Weights of a small mixture-of-experts language model, trained from scratch on English Wikipedia.
Size: 11 layers, width 256, 28.9M parameters.
Experts: 96 squared ReLU neurons an expert, a shared expert of 192 neurons.
Training: a variant of SOAP for the experts, 1085M tokens, 7438 steps.
Below are experts of layer 5 (counted from 0) of a mixture-of-experts language model. Rows are named router (the router's row for the expert), down (a neuron's output weights, with its number) and show model dimensions 128-191. Each number is 128 + 32 x the weight over its row's rms, rounded and kept within 0 to 255. Numbers have three digits each.
After each expert's rows: a language model's description of what the expert responds to. This comes from a sample of Wikipedia text that the model never trained on.

# expert 19
router:094119174141206112143122116128111127090166132115122112100153154149163125159103119140112062142107160085123134129121111116070104131135152099124166162118130104109187114110158156151126127139109168
down0:157137124143136107166179140132148152094087105156121109132180114174133155177099077094135122147209138172128135070099210093064133099141157132138160130104178076175110155177094084177126145132103176
It responds to: Verb stem middles. Middle pieces of verb stems just before endings like -ed, -ing or -ation, such as appreciate, instilled, inhabitants, observation.

# expert 4
router:198144151157123081163079095128100168099125155106123150135141125166122089154145173098095158094119172112101109122122079175119082080104137150156098145184159160110126138144136150138152162166137131
down0:141179130147117056126164096135114163075144137093150099154090140128194139105116151086081171105124129124146218160091185133145138163143102085117158165127133114155087130066073066140086146123186164
It responds to: Foreign name fragments. Middle pieces of non-English personal and place names, often in tables of sports results, such as Guatemala, Panathinaikos, Bhattacharya.

# expert 31
router:101118165077165134138145145151076155198093183124127129136133136141101108155096173119114116103116154136154132092127163111090127120134140078125105156129134129112199067108147133111157173114093183
down0:102172156111127086134148130128183120169108149146128165142110137129145134084186057091116147074081182133093082180115084209122167118138163099189131128074140142149148052111103122128138134125141086
It responds to: Lowercase word onsets. First one or two letters of ordinary lowercase words after a space, such as s, b, sp, c, as in spire, spiral, spin.

# expert 21
router:101170123125111095121181157155078083158121115149173057166107087145131107067147101158117156151127102136163168116118157111170158156151121133131156170084129116116126148149110131087132066086192085
down0:082145104136109115145135136134084151095097138141115125146182177145132156112096154154140204134084118089119105108102095123170077081174189163151096111122064111135077118129167091146127114133170109
It responds to: Letters in names. Capital or consonant pieces inside personal and place names, often Indian or foreign, such as Chowd|h|ury, Man|h|attan, E|h|ud, Night|d|ive.

# expert 26
router:107161080157170185117151081150141083116121111173111097097143154115139136136148167103150179158112157132142137089138149126103106133134133108126114105089139117128135063104114109124125108138141148
down0:116094174060105146117127138088123131151127180124137120108128119170095121117113108148136105130115152076152102179135136171100105134102109158128129122067096134158096072122148169086152111123082103
It responds to: Foreign name syllables. Second syllables and starts of personal names, often Arabic or Spanish, like Raed, Alasdair, Rasheed, Al, San.

# expert 6
router:158171103193157073112124149170138099041093138211131114130132072134142109084169139175117146159105143084156171131135174138125130122148097124146186077064116151116109109197118125090100019081115120
down0:160099103096139151123128145094119110084128207032176144087149085081138151152131153068133138143117121147170140144138098072110130137148175062125126139145091155189171134103143120139184092124107152
It responds to: H-words and pronouns. Pronouns he, his, her and capital-H or h pieces, plus the syllable right after H in names like Heerenveen, Haarlem.

# expert 10
router:140075134126222129191121095131171174079131181093107116112104130062145111129118130113122166114161139154202124084105127119156136140095124117138168160197126092115130113113169123124126168155168115
down0:139069177151158137084065122175167116136121160117114114076105082110147122130131155177102185150085170109123125212106112118093080098134145176125140110148116132149155120080065155127128129107148112
It responds to: Table cells and markup. Pipes, line breaks and semicolons inside wiki tables, especially election result headers like FPv% and Votes, plus infobox field starts.

# expert 29
router:174123110130116109133112182155133121145178171171149150178094088109161115112074137165153096098144088173156099175132125104195164130130134142120172155066092099209129149114137145155151091099116182
down0:112111187162093201117164123125045193138148142112102149100117080166125123166187173148109162137122102141116135138137146149118153107172130165125142192145132126111079142148110145119189145112118106
It responds to: Clause connectors, abstract nouns. Conjunctions and relative words in explanatory prose, such as that, but, which, while, plus abstract nouns like ways, course, point.

# expert 38
router:145118122080127182112123146106091174137145140094147171170134099091094164084107122121123048090188093112131121143110091079117131100068118144104104141115177129099084128155120141138133123110123156
down0:070149087127137118107135136153086101119142093130158151116102088134087168116081103130142101178152119142104156124134171097097114153129100164186171110130156129086164154197108152119152116110111200
It responds to: Place and building nouns. Common nouns after the or a naming places and structures, like street, city, building, country, area, base, nave.

# expert 12
router:104102126131163108104180108142168195138143116136100101166143137149118118106131108085085121109124100129113116158129111140134117156140109099116107063116093097187109120132153140104158114103138132
down0:089125140103169096115145167114130080117147199076139155167096120133184121073124115084153133087143137119110147125141061134136155220168133059081129098132161157111111114197156128145139096089179127
It responds to: Punctuation and numeric tables. Table separators, commas, minus signs and degree marks in data tables, plus early pieces of proper names, such as Cyprus, Gloucester, Evergreen.

# expert 20
router:166128137161115102167121049078117103084136131090214205150165143178125126157166120083134157142110121100083197147137151126126130103112114136159123087126123185117189112106113155113168110112092147
down0:147097145126128128118138178143162115142144077168088086122079099116133128154119119132099168071142095169143117153125103118120149155129212177125160144140102095121130114141115192103065108143087127
It responds to: Latin taxonomy and name endings. Endings of Latin species and clade names and of foreign names, plus closing brackets, such as Diospyros, Eudicots, Giannini, Burma.

# expert 36
router:106149091065114178152100148098121135121136159109122093109089139135096127120088097109124094132108166109153079091138128117152139090137089067117060136134098143112106119077230120106083150080153101
down0:170101092151097182068077125132132158144137123081135129133155155135075119128169146149116159122146115120126082148155202116121093092128176126132144121118160131124058115177138165112136125077207160
It responds to: Capital letters and quantifiers. Single capital letters inside codes and abbreviations, such as 2002 WR, JR East, NFL, plus quantity words like two, several, many.

# expert 30
router:118170132161145187070148148180147093161101119136108122096100102094122086134082147120155180111129092105131160127150160162075157164161105113141144097126091100117176110142118100089127109090195113
down0:159140126120122150128156129163100145141094095129113140170190107133153186130158113184119143151083129116100087059107084129095081113152110104076074104183100106152136118115129127063153143090090119
It responds to: Capital name initials. Single capital letters starting names or words, such as K, Y, G, J, and short pieces after them like Jr, Jia.

# expert 9
router:099121167082109085092103152158119129162184116161108133120114098126097091144087139160122114094168133139150141096116150119155148224152144130158127108139138127088130148173122118120144132120114123
down0:048065185039089125138193139139123092153056089104109137148088147158167104109144070116102071143141102153088103162094179061117132142140162105150120180127082110159114076108102164142131096158122115
It responds to: Word-initial fragments. Opening pieces of English words split into subwords, often after f, t, w, such as f|utile, rel|ay, F|urniture, el|bow.

# expert 22
router:081134182105114091146144123168109090118089089129128216104113133128075145180098193095144150121124107119112117087175172095082144187141128160143102076087141053122156080116164073077125163145149037
down0:089141095130184153152168085151137177128119142127155069070097108113146195145216156089099142106128142194134128122102085132089116144136130113173162121154141136127118147175150182140104103198134097
It responds to: Lowercase initials, Cyrillic. Short lowercase word-start pieces like p, f, n, de, pre and letters inside Cyrillic, Hebrew or Thai names.

# expert 23
router:098136073139109138102114173109145142139111073162109166192147149148073070058144116172127071150179087141104109225150147083080104127148116150132106105110142136186173118111102101083115181160129117
down0:159111118122179119152200175167074195132115141104139136194194129128097059154158102063136143116164134142107110096135090111118070144122109118167134147104113116115129149141065065136178157113176174
It responds to: Sentence ends and starts. Sentence-final periods, paragraph breaks and the first word of a new sentence, such as The, It, ', which'.

# expert 35
router:175136077111187151084140134139129081188146135161138151115117094063122163149091135101130109114184149128145126099106061146175164130135142074126129080180142090179075074089144136158140128130103097
down0:155113143106093172142123189086153172083095099123095139147187113132084130140077160093119103151155094145078053097119142164120148122095079148110094092117120227157154145158108131183079162101141118
It responds to: Capitalized word onsets. Opening capital letters or prefixes of words in headings, titles and tables, such as Re, Pro, North, New, Most.